config.yaml
num_hidden_layers: 17
hidden_size: 256
n_experts: 48
experts_per_token: 2
d_expert: 112
d_shared_expert: 0
hidden_act: "swiglu"
moe_layers: [0, 2, 4, 6, 8, 10, 12, 14, 16]
router_score: "softmax"
normalize_top_k: true
routed_scale: 1.41
balance_loss: 0.000342
balance_bias: true
router_z_loss: 0.0001
init_std_router: 0.0156
lr_router: 0.0016
vocab_size: 14682
norm: "rmsnorm"
norm_eps: 1e-06
tie_word_embeddings: false
optimizer: "adamw"
learning_rate: 0.00147
beta1: 0.9
beta2: 0.98
max_grad_norm: 0.5
batch_tokens: 65536
max_seq_len: 1024
train_tokens: 512500000
max_steps: 7821
dataset: "wikipedia_en"
Below are experts of layer 14 (counted from 0) of a mixture-of-experts language model. Rows are named router (the router's row for the expert), gate (a neuron's input weights, with its number), up (a neuron's input weights, with its number) and show model dimensions 192-223. Each number is 500 + 50 x the weight over its row's rms, rounded and kept within 0 to 999. Numbers have three digits each.
After each expert's rows: "gets" lists some tokens that make up at least twice as much of what it gets as of all text. This comes from a sample of Wikipedia text that the model never trained on. Tokens count by the router's weight.

# expert 14
router:524537554547563512479475536477556548440472567440469522501561466481493566472459523330448556445550
gate0:513598612462515462474474549519396456578437468562547494513579536461464544499529518469542521503469
up0:498508568439434436469439534497477439606412458448498516559564561439388472430493494449523558462467
gate1:424426540459471598453581545494591532522514495497465553500429491477471590540486496547573568473448
up1:600529550468562465490456422536521455493434553414438427620503427530382448517483452514510519451405
gate2:620521589489528522475503505444485519441520494559435507552574563557415420445496560657436434517419
up2:558496488464460542573545441546438422520487495521489472530437448536485556510484560510518495556390
gate3:519455443418498537552448542547563542484482465513550503486516545471480458514514559611524477465488
up3:488533549480533510499536465469533447560574440443506472504520462513488553400469516482583479480554
gate4:517563436516522510533526503554430576535514513511424505500612444454524408518534519390505466506490
up4:582488402432469526518513547518461485445519500445546478518497497488516549480561515570496485531558
gate5:527666592395488499570490505503473465597496555515525537619621450453468515417565519442498523457487
up5:506542555515515494487537442515632582528446503497495510477444519431523507523558513526558455528508
gate6:511433537445520451515445527468558492482474545526497499496467533543549547471488512505483417495602
up6:463466419500564415583460421523405481489419472538470590473448441509556504585515481412494515558529
gate7:413455546438580558469416460536412485411551516459499601514467546391530502559506531455552439539556
up7:441567611426640544544536521545423478488561545511430524556520607455567467479554523442542494419522
gate8:587535545520451563463495531521573501443354504490415555544440505561502471520511473548417460552537
up8:524517611398438518511513434525620448488511507461588420512571554411566519439486545397557493478466
gate9:575526621564495466517565461403419565560560490436517513558508423472526487544601541550542416478503
up9:477499558561530489540576503541488495537500504548455421536428531499492523480451443511517498502561
gets: "1", "2", "0", "3", "4", "5"

# expert 13
router:500548593545548542439463528551497436506421504492486548594560451558487517482469439476435621534496
gate0:483583566540522486531491616417449544450589388464466460465438513426450558458494583509521535553534
up0:499528569541482453513499519456504562441544446531427469466467533449392458514561510516484444472484
gate1:459500486457524451469505385494465508485477553525503572525499521529431464568560463484425515485392
up1:446458492516469472494470487534457510497459547624521415464582542505466540570528501535517461556445
gate2:452512495508437497469469550582479599495477453541537484564508495480484507482589509429577470439485
up2:395494507477474418502528577583468485403451549537557516500481487490544524536608463540573499461447
gate3:508387459487460436331535527559500596510483521550511493526560384509634486503410454491462483447461
up3:494426577478540592563507592502484501497532451568478455504515548483524517491396502544503457461472
gate4:492578511533588557438514526494571475587474512494438560565442443459566518590526464492535536476486
up4:482486417398504482454546469485451493495562507453560502528368507598448449468524491559459527458509
gate5:529507527495441547470420589495473452589451477501520539433495507569567505485516509505457443485437
up5:466375474508418466543475525530456544557518557557504471389527453483521564493559590518556466399500
gate6:518513534473556471572434568535500440412529388533549409478517474487491639545491564519480483501549
up6:530515544559459534573446494601461500473385526593462482491555447550500599478529563518479484433491
gate7:583559507443500587451408523530456486458449483553528434497636517522480499486535572531518685415512
up7:521415653456599525503428532470559459448580589496502462484492590551530496550545542513570489468455
gate8:446564519448540506446511560541520521443408476454431516486451523534512467515444465509481480459405
up8:450575618524513514444415554502481435607417518508464530451526504459623492501571541454591483544493
gate9:492496471438498446433522528479581471566465562543589478545420477530463548502567507506565538533466
up9:455504549352500451480484552618515555508532501463554539576445506421435468480508445512467486535475
gets: " |", "-", "|", "\n", " |\n", " won"

# expert 27
router:460480552630512513464456596539544523449443456471495511506594481580528554486463435499454473444551
gate0:451548530562548530500546551586497524541483463512471537544491503580567482572484455478594503556463
up0:535482456425450524466546510458469531531537492486540478448498459441465530482361531491578458558450
gate1:454444444497468553420467476574541641537461503469410466393510514540517525543572544511486475526531
up1:454469508500549502507392549572538488449525503412453479575465611508509614539461519569486495442611
gate2:470450526569489519460508553461524667557475576483571491434661463396388453522532493464531449460554
up2:521526562504521496479432477552404396509518524446442521512443544516576414548482513494517571493479
gate3:508538441536494488391437572538468579538457502534528474431457496457436585533514432481484566522430
up3:490430613405458466530497526483563491492487555518486540589502528511586515411417532492483405468564
gate4:565519518651511510503518587527479588525442430510491521449563465586463478486523532485485522505453
up4:530510511573555435519499557542549532394536551478479505474536447472513520451484480526471497512505
gate5:543429515591442494592519459550472573414573475396511456585510481508555490567444501503492500456469
up5:476410400449492534526473518474535652512521469420491430541478491500491534511539422537615503514504
gate6:500467411524444460454491492593480524526432470510585546503605505551471604470544474524556511452437
up6:487405459521448528467669481532514454417529513484452446560466495451521509524463458503486427542509
gate7:535530425545449475495514505505414456432542457507645531501611501476410559483534544467486417456500
up7:396509495525587523471515522548440485445522402424519491380560541473490541522517532483504447566505
gate8:474570560567602489551461598494441437481546451503451567498517548549513529500436500459525494421527
up8:490525447482461479609466442542514473477512506459471501580505460523433543599502562478580452595407
gate9:487601509515506489494477480537575509531425453491570529499526534459499504516595493467543464472442
up9:555478518501425620484513597554502476539485513495512425487506491489523635460417618452481518477490
gets: " |", "|", "-", ";", "\n", " •"

# expert 43
router:530513510566486504460491530491552471468448494493505466557501509467493531481450495342512547479506
gate0:469513507603515578478539396538358574548481526536528524581506495483432488501490442458478563473479
up0:484488413443492491506470533455486481452525457517462413615531508543473561426527509592506481412483
gate1:407482541564530528490527478470388500528516408437478454476542519521389477522615463503531589522442
up1:595443469548506484519559527411577488465428523518564481409507494499544479514503484546572506510547
gate2:541463460488528615575472564550419405464511492448389614482520485614535537541501544447517566467583
up2:532499606554457391452529410479530530528583500477506397488456520399508429496504491510451459485449
gate3:480458563404577536472502550641488419403430498448427551482505486426524528462458484537450482530535
up3:488527506523494484530462497337527514409483497540502485539471525452516451522578478449531603525506
gate4:484575640502501429442548513444534472459519485525449526554490470523585470526613481506490462483452
up4:447523443544470491423480427461532540475470508501532599616575578359509424425631499472519517525533
gate5:399528562526418577469497578516489603516478496506512466513500522431425497417503426511543545464566
up5:595483412496553479547547463473543352498516420536532522542412498518504504448453483454492553476431
gate6:514558482415550494452519517516448458482451471506516422510508564482538502530466518429665481485481
up6:420476487484562474441425587492529511472571551435414527465481463449481497456531464500524546511534
gate7:513590520656442482596383542515477536425469555487551422499511452422468504485518521433572482484478
up7:507486468433552508568536465541445491491471448508505562471483486441514513515462481488469498455538
gate8:448573543436553507567400442444443516568540492469419492578481443546484422502422502556425483449529
up8:512409443526488502489575518503508472374503452553519547499540584455524517527534530582481526618575
gate9:506509495528570414453429495446530541463588528489512525494431548512508438504411395528469534581513
up9:519501490598474435385495442435534579502538488467479506483524487542503494544476549574565518554538
gets: " ", "°", " $", " −", "′", "–"

# expert 22
router:508481505541481514474525479501535531493404457491471548472556513552504527473438471473427517461573
gate0:593501523506564510477467487507383572488583536520461407482461513522429485588436500475542504455486
up0:554485435505482513512533483493410599393585492588550452562448484524550478552549486481541433441498
gate1:578542412490542521374546521507496424551433467495500453579513479520454497468531514550546549507504
up1:548532408482489450433544444508395507512429478482478554473497487537477528420530487516555476499435
gate2:491599516533469480450466478471513477380532454467537573479479493365568622482444489536521551576471
up2:483459544474612513395541448523416543562522514587481526499460470476506443600557440488533521472560
gate3:464553558487489459489511594516574461517490497542474513549524486448502565461567550487442506537593
up3:520518500506568570474473503488464403503561439442528528572574463560501516532384442531442530429548
gate4:426546545512487531483522532488495512534540533459452510505449387499486472454510446457542559506461
up4:475458451494452524482616515454417495459509459525531581523483527568449436453468393514594428511405
gate5:501488546526459458450478460481503532493502580469458570543581535426514516575534458446547483534461
up5:399489517429554516560447429458388556472564571467440483532497476525502324481546512494391579378488
gate6:516431563531510446492500475541495515454579485483540512570549552566506510495504473438586465527528
up6:505540493473464481490482517517516590403480470484554474450566496479498479525521469495499545410468
gate7:458437509506507540577447440536620459447479555546502472447518479449504578531409514415471503556471
up7:461550460525524540501523564480445595483530407417388459453527472521477549515598484551473550398550
gate8:518494488565463481493512466624533496375560564499531532456499490546531571494459442440564614511512
up8:539649525501424510596478461463620522446486533475567495533472535562551418512491428454567475505417
gate9:538553568489563550471507558583476474498474466449497462459576457457472601467580462531446530518520
up9:570602519485550500474569396518547451556530462551528537438517535502550498464583458565448507561426
gets: " |\n", " |", "–", ";", ":", "-"

# expert 23
router:521516555522556534534470503542580486423434455418500496506542445540491478470423471332465536452479
gate0:552562504571504592511559475583570533482506418472502470512576505618443531442463591531492511457493
up0:443453438499500438522417499469314461563533536450478495563442524425513481486434399499447602489513
gate1:483444565594461492479456543455529520476518519526567513356508470483463506445525504473447532499517
up1:462459408504540542473555484492419493485503549557567523506536503521457532487514513518442505473470
gate2:550510556476574467544542451512494474520525410650388475499527357482432535465474479557494499324593
up2:502439486529558519519511533527521577425445424497538515521535411553487517448540507524424568342520
gate3:406501444604504503446483530486524488519534593423523455467517417487496472465473590479525569485580
up3:627403542503471515505507482517474471532517421442496549431442555527483516471488487524501445519532
gate4:534476483439504575507472481559476529551468483450469516578505508551529495447531542557514593577520
up4:457504517468481548533378502470586514635463530455451490488493478496558463489469562529557499545549
gate5:502562508566494520586565451520693567480473539600445421532522522505540492511518535479494482485608
up5:524365489484511443506476469535480495549495493464435544535518488473497554616437511562505448603412
gate6:518462464526495405377471572542482539536494430494445405501535436581412510503475528457494412523496
up6:450622552407480521487452580467467548533515442468418558536575440538509494487513557469576492544472
gate7:639497477561502588529526481461487612478494496440539426453457536543488529504498600496550531521577
up7:478528548520549488488506484546551534494515561478472558446569500476475507502531462501499445547514
gate8:557490508529575402550441541478505510500538451474491539432461456493502629491575485585453554449471
up8:487485577484500550531525470491501528498541463526461468526542542404490476422510523420520446492526
gate9:434530454405414460469423476428497469501316432552478454525511579527504576475455495505499466504606
up9:424469540563579566569560478452479476468564568472556483443480546447532411445534546623480596507521
gets: "201", "200", "202", "199", "198", "197"

# expert 46
router:543502553480484540437461525523501559484506472492448530499498437462443537517457501424454484472498
gate0:558427484658468500452493539546539494554448533362507460451513455575439431500494546477512455501568
up0:484604564497487403550508442398483513468391476540485518501561457579496478565506524501444523497414
gate1:533451465503504526437531465540496470432533466492531507653494470495464531512481522477510511512550
up1:519572567498379534509444400462544535527484552507477533418505466455483543506512439543465478464447
gate2:562547473471551467557423605523480499443407575502533480516474564527517548422513527439494580511432
up2:548531458467492618546388548557437511502464636459427403551495533516461521446569489453518531507530
gate3:503501415469521576541572481561597451445473540444405509527526493551583553471462431523534451499467
up3:509463505511476571520512525485532511485438519494524490473490388539465431549504540446469491523420
gate4:553550573481515527540616496567509432371506476447504535536511435531489473542504396485521470501528
up4:499547558530530481626468550429503546542483490512511463525480476499505564505453473511412518497454
gate5:458552598529444530400373536505539542567475538494514569492522518516503459458442476443558487540386
up5:469467403503537531467471448532485491511515503488547504568503552485590523499492561592570540469542
gate6:512508575475494459520549543429529543436464559457456572479471535642555429479442466467523435475522
up6:466597568502544532509567551451654523478542466511513501472466506510557524517533541465551541477458
gate7:536568471518563436490459463484483490518472605528467497434599490525547490538477461475514466398443
up7:465516499505527566518447502415456503496545554585587448551499544466515524478560564532505431536534
gate8:435431485575493524395515447528408453538512408453537468637466542417408526509482524492553494534545
up8:428472481529548530505516589457538491497508517494394518527557434502481485541437454463487515541504
gate9:548551531515438462474437492454424588534472535497519504650446571490499523488586524456498456482460
up9:555504541511480522517554529483552520467493480533557517508451566495552459543471433508517470347457
gets: " T", " L", " N", " M", " R", " D"

# expert 26
router:540515526564453473494501554492522535549440409505508499509518487425543579405504453314481526454533
gate0:568473484432495589474409531590456500502408553463489522578575521448555481445483505497647507471483
up0:526507501519391532470477582444545496566582431429651454396516518508492500506491502542518503440388
gate1:524541555410500486447510429533485544520492519462531539543482502439463523412421516488475478501430
up1:460510473498527500580470527472441427488476468550557537514469489521542551503519537529498492549534
gate2:567499565450528446497539596525472530484495431504506544471478467566397566619580461521539428473489
up2:414485431512454529538508472460513537447538510499438516486553485506547485517513521477403487446606
gate3:519564529518452468445431463479597543568462552485564567529486493471447469477515476510403455523423
up3:487583418498514531425546453497440466528538427531600480522515425466452477539489543624478480491555
gate4:518557534568578583553497517559519509431522502495449478474499471471498566535458481425484564473486
up4:516455506456493553445534438534448509534488515514479443537534492556403507437496514607472478567529
gate5:526528435422516553544466557457498512545579469507574435610597485414541522409502570368541482432558
up5:539566552495467451456464470452479532540529545489537487518526613428425578460584590543525565473528
gate6:539502482450527500493444559589545483469490457419459501451485425512451543495550500518491457437586
up6:544536562535497542420546524510455513517494471485470465418554436556510440528500488496480495545435
gate7:455545508567513580565470496512534572473522551472494511545461417532465549531512494527535598502514
up7:444513558520476541473504465553551543446471444596422577461525579448527469394493555486565437600437
gate8:509528449467480558455543587544510530507447522382419529531489479492515539393480512499528451481512
up8:520422505416538476431517452515374501479564525485568550521503534523577490515574454429464388574520
gate9:534503519569491600426564427504485512595452471573554533550515593514505514665490544506427599430465
up9:498446468454545523399464467464511511548470508542500585553488538434515538491486587584474521465474
gets: " (", " A", " E", " S", " C", " O"

# expert 31
router:532546546558525492533466535468470478487421417536456441452573446539523539467512483389435554443495
gate0:519643528548536464560575433495550415543574449526541430529592523492434422490455548544527517430458
up0:522605545569469497458439551459512521507497498542529435485593558485483488479501536468528593491541
gate1:578527561437505499481497385458426551550454402587605494642593556376395491478419504567435518498539
up1:541428535452510557571466498484480434500515569527476504430467549638532502524483562554531480496577
gate2:606459483556588532519538471460507483479439421514499411496470504479537429556563514451461532481594
up2:596519538463517486459492485601506509465509512521501502540434484620470562503495514493519408512475
gate3:455475470404376533531432590558489557404474509520510482551473509501529490403487529543583479501559
up3:469514538573561528442522558436518431495530530514477573390477443469442488549468461547469523462445
gate4:469582472504520475450548460597513425581605492473465465521550456543504549435535566522431574558549
up4:583547485485477459521498534392584516465369452508444514492529580446436457545527543389484439514518
gate5:566552510547599499539498493556535436507479441323540447542586408488371456529492547485465526467531
up5:476505444567564509476508605534499375492589438410523538464459385546501490592578413455528503535462
gate6:481454520572589433504467435569513419438541496504514566525490521466575565531491468472553438500562
up6:476521547500531509530538525515453558558557564457578546492513522507498453606396466434442438433507
gate7:498517488482531534384443514447541522503593441468500528454618542466461494474490515495479534515489
up7:489495441530503531531489519520531534575449488466531617465491521528462450470517485504478512519431
gate8:499516653479485541465429611458542454576439549509520528523606446550423538471519501469540490582527
up8:449464586546544466449401502446478439462523549506577502557582460628512542586480508435588533532564
gate9:572548472502478516497462427510479458547491529526501454561500534440482488597552465406524504549492
up9:599419452540416562507637480455527580393472520491440477433500506561596490469491537505517633589485
gets: "\n", " |\n", ")\n", ".\n", " re", "==\n"

# expert 28
router:510458525545532474416459530445516416525455456483479497540597435495515565479445469449447568468546
gate0:517446507515556452424474508531540449484427579495582562500591414400561511494543500562441454505487
up0:534507466578485480485475478458482565514544513470468491515529518459451579534471461506497608424474
gate1:471618408453534493446564505498557550569565426538404470556510541515478435495437448453490536454539
up1:448477521459561617510465388437462579444481499417488535508558432575469590565431545509433557504442
gate2:469472543542532470513412538504453465383477518533383464497472558514489470536456447467486476512518
up2:451412437492501471573561498439492440421507491450444507450547554498520504517445569529524507458620
gate3:469492446565591407452468489560462551590442484527479452487476421420534453528404452498465490447433
up3:454498469481562548456483449554504548428576502475478531457484459515491477541488450518506442502454
gate4:494454542459439481493578546508439550574482507507441552457545513435479455491578516524519485460551
up4:575469505473503507472530494534523475516404536648598557476431465497513518462474510476491536425466
gate5:604496523555453554606498535429568388522461512471381508521585541534568500518457514480559618482509
up5:558519545471447510489508469581450547502555459494557439524536501445453553449560533479508427533518
gate6:503491546417540531491487532430481501498474423480513608524522555503576493502460421506451493507497
up6:497509524566503552620533530561463555507501483478446536521475457573536479576521461521403409442453
gate7:524537532547636479405503546450465502460524564420502555477645408425519489417561427508528528502559
up7:483446449450500451493442479472533496478527582457534472442472497474534558436494482547543517427555
gate8:603497456523570524528568468559475595461565515490449507509491463440394449554537461531530542483592
up8:458634518535448463486487545462500494497398516532535519441437555548513520474514560511506435545523
gate9:509482535504543476422571591521474547582530513451500441481537523465515532494571506455471437477481
up9:485529505496454485478428496531477470542539523469415491542490592453434475490407527436456484505501
gets: " and", " or", ";", " but", " all", " &"

# expert 1
router:556501534572483507494430551533561491471440471456507481534535426536481514370453447314475557450534
gate0:496471542479459457437506464420490529404521475516493539485443539482409543433435520548445441442475
up0:484413425505477488535574569542497551535500499421516480454418543471561515561527542537510510501470
gate1:484453443446433592395388552480502483487461538516602419524516491564479464444575490493495521565535
up1:394427469480512375523508533517507393547562495556484486449438460415449584462468578488525482517523
gate2:450492439512464551478514511472510527558523578485517450526488480442559538420487497601547464531509
up2:581550571465491472505507546526477491454500465550485584538516522470467530430542602492470509465511
gate3:476481521463589454505417516509586455556385552560517460512513413498515500545535527502432538543489
up3:557522550419565508499487517442615536615451486537475458415500466542454554542634504447427527468512
gate4:513521499544502437539456589511524480496515503453559519476503603533349439527521450522565487556447
up4:513545466483529427473507570460507506451590545479607498539448563526506388497497462436518429471573
gate5:457538449588458434493460492512408442504513458471561512435550447436533514546494517548481475509536
up5:510499517484499496592518507612484553571579515419446525507539476398444567508471593490548443461535
gate6:515511415451508494581490475556456505426595453364507476466540485382471575478514541612545508460491
up6:463469566430536531491548486427493467508547572503496535450504349536523465454347595495479470504507
gate7:478562541431575560515458435556490553511456586512454503515516547439561565500528436467408509532530
up7:561588476481568388460559470534538511467444548541442528538509485497473458454462470498585464541499
gate8:481505416527529538618523513587472554614515528490474458513508595475482481514597445503525497472468
up8:415430428490456506543576468504526446579529509508570490460448508572530501519497473449492483532541
gate9:455452556520375547502513500524557579549487522453457559502540466461516512524559529533553492531485
up9:521496424532563422501494523453511431483549420600412511450531558502454552431440464488513485543522
gets: " the", " a", " The", "The", "'s", " its"

# expert 40
router:518462517493523488430482489582490540461495522432489508539621479550429460481530500434437550375511
gate0:468580618476457433439500483566455530494474517468502546530497449583541593442515382510509507485481
up0:499459464525464527539510608498489553519509514530495491454558491430515452503475488508589522566450
gate1:598522561592531459540491595506527652530471503626503558538543596524407450436571483401492570470445
up1:508435485462470573439533485455466434476617523495506433533506413490467442558457552398462560616442
gate2:633528530578412471464522504467611559568443466335487473511554456530528491471520482531468577519519
up2:490492503540587499558470414455479471493453585507465611517634549450495575540492526376512541470496
gate3:458461477458538526438556497448501572469578412525560548598468493336451467556486487549431545491545
up3:484497473449484518430515483422545476460436601540490513474509527518463580341478552508436465425514
gate4:520450470527436493597474567496566495516590508471532520509556455487425531448453528490553551476506
up4:517405473513399498542498509533504483585568529506559503521529432562445498474532514475538422468469
gate5:487500513395436519568511523528484454441468517460507465563556407556578553523485440494434493426519
up5:445501451503507568616549562471518517603470458426554543509533456483492438475544449526506516485528
gate6:560474540537439542506588477506475558506445442578513374452580548582466467542539531502509487445523
up6:534511470528547491545494529377541467593444446443414490458447508473467496579443535517519451490426
gate7:503470454386456532460520528581515582422527482479436451490560456637554475523500517465455498459471
up7:478552565462458510551505519544523442514451487526608388508466497543562458563520535442458537498478
gate8:494475513506498488545417504578537554498473406466518503493477568500512454542516508524419510411394
up8:546519517548509489587429464467392545503463551578506487454599554552517553484501486465596447470527
gate9:471492515448463454520473556509545563531485464510574416506500383528413512538584433474451423422495
up9:460459514435536500554407440466533565543463499576545444556592488485488488432541491371480467464469
gets: "-", "\n", ",", " Born", ":", " Country"

# expert 37
router:506502524539532490503516519599540483517388517545499485597590544517467578447443540432480545482520
gate0:428419518608530540493550520553496472555488501417473482587570552539507485511485560535452575519592
up0:477506511559486479491413564429469379502475476538494329552510508505553431478448502561528625496567
gate1:471484509538576542482462586432427528543457538499607469525395546429481431419480460516534511463482
up1:521488429496496514507447474540505535470418508564531456479462579589391496458495452483456496571568
gate2:497563623508436525521539484569435516509526526466557577479476428411506575537518507471533513479498
up2:493531456370475536467457423527493475478480526553521510465513634465350483578571491472469441632595
gate3:537511492499472609520581443514507487521461462497475535575552555462526520592544531540451557454516
up3:557510486356524543550538475474522503556486489524528505569457518499494570579541455500478462547463
gate4:552551506560486463434447587519501477541590526508517479471555561519434503467520528464541584525472
up4:534448531519432417567456463434507500470423460484520513503473497503431447447455531553550585491462
gate5:457509574483614498466472540491478556518561589396541525499465478457464560519407412514512587455503
up5:479532556538519509480414481415550560544494463413573440447517409520478506532545502478508572558562
gate6:505515417462467467474450587497506437427470515494535480475472545502557615389543457433521512462496
up6:499443520556421503505467453507529458531544460470562534476338537502503479535539468538423562509475
gate7:622593471478521486466597596523491480498531492479507448528493457365446489397525488429523489608515
up7:561487466564481436454517478621521475565451478505546489617519442460546451401483548477507556567508
gate8:561487490466520530522534599544468438454421396498481482484519400455522454466462443521518518509507
up8:500502526516509534514583517594469491581423481543498513539579462462525459512418465519501510578485
gate9:504510480481610519518539466621525524503530604509521408582553482572546535485490550479476526556456
up9:499455486483508482512462515536474482542523539586500482648566496514515550478488513530489514506463
gets: " |", " /", "'s", " his", "us", " an"

# expert 7
router:453507486574515557498442522515499537487462423530483494527532449526480570461504575405424509498480
gate0:523488516499487391474565369402445512472461365512418488503539520567460500564455475441475436447562
up0:480498460536462485489488501415454425457491481541433524518487580445416506543481473434409543457560
gate1:540494481467503441602500538561507548444507508477546494511528573478553533453499503512488497469442
up1:460550511631598542477479491441518521526597447350462465501469495472530513465507513529479523507524
gate2:526584549529498434449494436506513517505459473419477515524542561581513530530534504390567513543488
up2:429528479482498515504528371554554428558440565481479624441573483390480533440490523624524567489361
gate3:480671520478582481466570413424591463472487569497457554444523452465434575500476470524514514421405
up3:532473429400508494575487474517419516570531459495482602499513508556479443549504500519478418467471
gate4:595535520416519578548496598568521452460429522577517501616579499558564508540450455471547508510501
up4:539490458541480512550474500511474467482436462577586482497504569601554460500481428531494433512464
gate5:523541540533486474477473532493449539565475595474444487502485503583493559511512430543579483586428
up5:521472515473536369474400462554429545470576458537549426545501508543458511507588499522460388489462
gate6:529399529547510385552539453488475534536576560569443532456502449456511470566484479535515433580501
up6:484496490527571566523458439487461459535476511493621441598463501482404493548458516503511451437513
gate7:461459518480572603505507536571561556452580541450503511540477493493529535473370497568524500400498
up7:513553519566531486461550481459472504546451435572503478417516488499458519551644418437525519558525
gate8:555413485451567455485437462556427534520529503550561580506533536502486499441474497591476489498526
up8:450555510549468506421471467505565545536488491526431502548505588505471481504518535472496523538452
gate9:452597553504544427391442447570483547420489431442414499465620558495433463428490533549439509465466
up9:467432506485494446478449458673536545477485448377488497480539558411469500546525505509478508479479
gets: ".\n\n", " \"", "\n\n", "==\n", " =\n\n", " |\n\n"

# expert 17
router:538456550553565465548516499564520457406486414475486506541540462485474526445398507485413530473592
gate0:574534528535504502519466456495549520451455439374455515415542510495384461457489422517473536459445
up0:498482501459579534524568632480359508540484559598446512529458402486511542399400489496491521455521
gate1:551536418590520408449472546514443531531581532482586475593461482531531502559489514459404537541472
up1:519483507615515558409488508407521522493517472535548395432471588562604514481451584484489529465514
gate2:536488604503473532532572513581439468435532461560573378530448483499554506480512348520451509459579
up2:459498595544462576541527456514496471502570512539501543567516586447500462524541455511476547580418
gate3:477501504431547457515521452561503429480515491432594474593420384483474495482467380503542485526341
up3:443447557524586498415480502470461543592473477479527506469479543443560508635492460491507513475563
gate4:512446526513510534511434403573462556443479452429397555517498445482462554487463470515502456529495
up4:619520502584418519458470496513526489454474551540551468429550493477437524564501462524506545503584
gate5:564500455515508566531463576528406469538443537454450464589498500549468505537556491425507490430460
up5:546433568471474558472521441474505571403546397491495485434439543503575516628488426489416533427485
gate6:477539503442568511477535561469456475437576474530489441502460529563519489525521467499566442494565
up6:413503505559548452524403465496540577541475424528510550432518497470493562620419500536446502521484
gate7:501550549481474478512425475518568387443342445499479446475483509428547459484341426493505562436440
up7:618470493507435429576495439540552514493531436495521499446558526449492503616525447490468446428523
gate8:514446450582558522540462519487509480461536550435425535518535489501455542526488547473509473458518
up8:382537522519567416484440460498572538513484497435435574586522432502453585500470437547579477462535
gate9:460497496521437566535496571530457549548487516447499487577491565565437525499585551472542472584581
up9:522420460616497559451560470500451496470531591549420488495463442587606454534524455499532499592508
gets: " |", " by", ",", " and", "-", " as"

# expert 2
router:545535536599525498532418502480536521488433452449546505525527510497497569469466461376475539509537
gate0:410508488519438560569406598499512486471572488401561468475529476378529548411510445502522497538589
up0:553417488471535512509464483530408463577512570535472467544451527573551451511464472496471515491521
gate1:530547496576543540466582568415517488495462435453421464453473439482460614426437484478510547498549
up1:483540481534487494486575560483503476503393481518499454554543468507522545467546468529544537520498
gate2:539578536501437497410508509544588517439548511448537444488554500530543489546519535468490604434548
up2:474504421523479456490501462470522402567555570471493447516437484462553523495451525410413461472463
gate3:532462435511436599526359483491513516492511435423522433556477461466524535507487585481482532414503
up3:485553497406504440502540482514567500469442540485462588446521527525555516476503444464500427503501
gate4:438531546514428462575547536402437516452581479513472445529537439558483428539531500413485487486360
up4:531500451535434527533500458540545498382490461523507540473475489527483649454522475480422545515548
gate5:537502549492552424492440453559445513461599392510487465553479444563585405504552548450438395538541
up5:474457487432550501473510544504481506503480509481505521446490522507412484498424529468618590537545
gate6:449561476554580549489589489499480580514498511486499363545547468518472502485568488469560583516480
up6:513522507473491481456480313589397457565368578533505509397470510422455517454514488560487484465523
gate7:537515529542545511548542484495484442395515428542477540564511484570545521466467528499569529454487
up7:410476475490504478533467507558475500492624448555525514489552453578480524497500382531575489514483
gate8:476520469451502481491497470501476440492401394474577521474553566539509414541529433528560592498525
up8:403497500474424425467538506526497456487507571437467544489551549527475490445503579443523456594446
gate9:472392524469550512473566546570535512423441614580533437499454528603466427487530498487643482466442
up9:485395531552556522478456440584491540461453510449550519554460531641449456537448562577518543453493
gets: "==", "===", " \"", "/", " (", "E"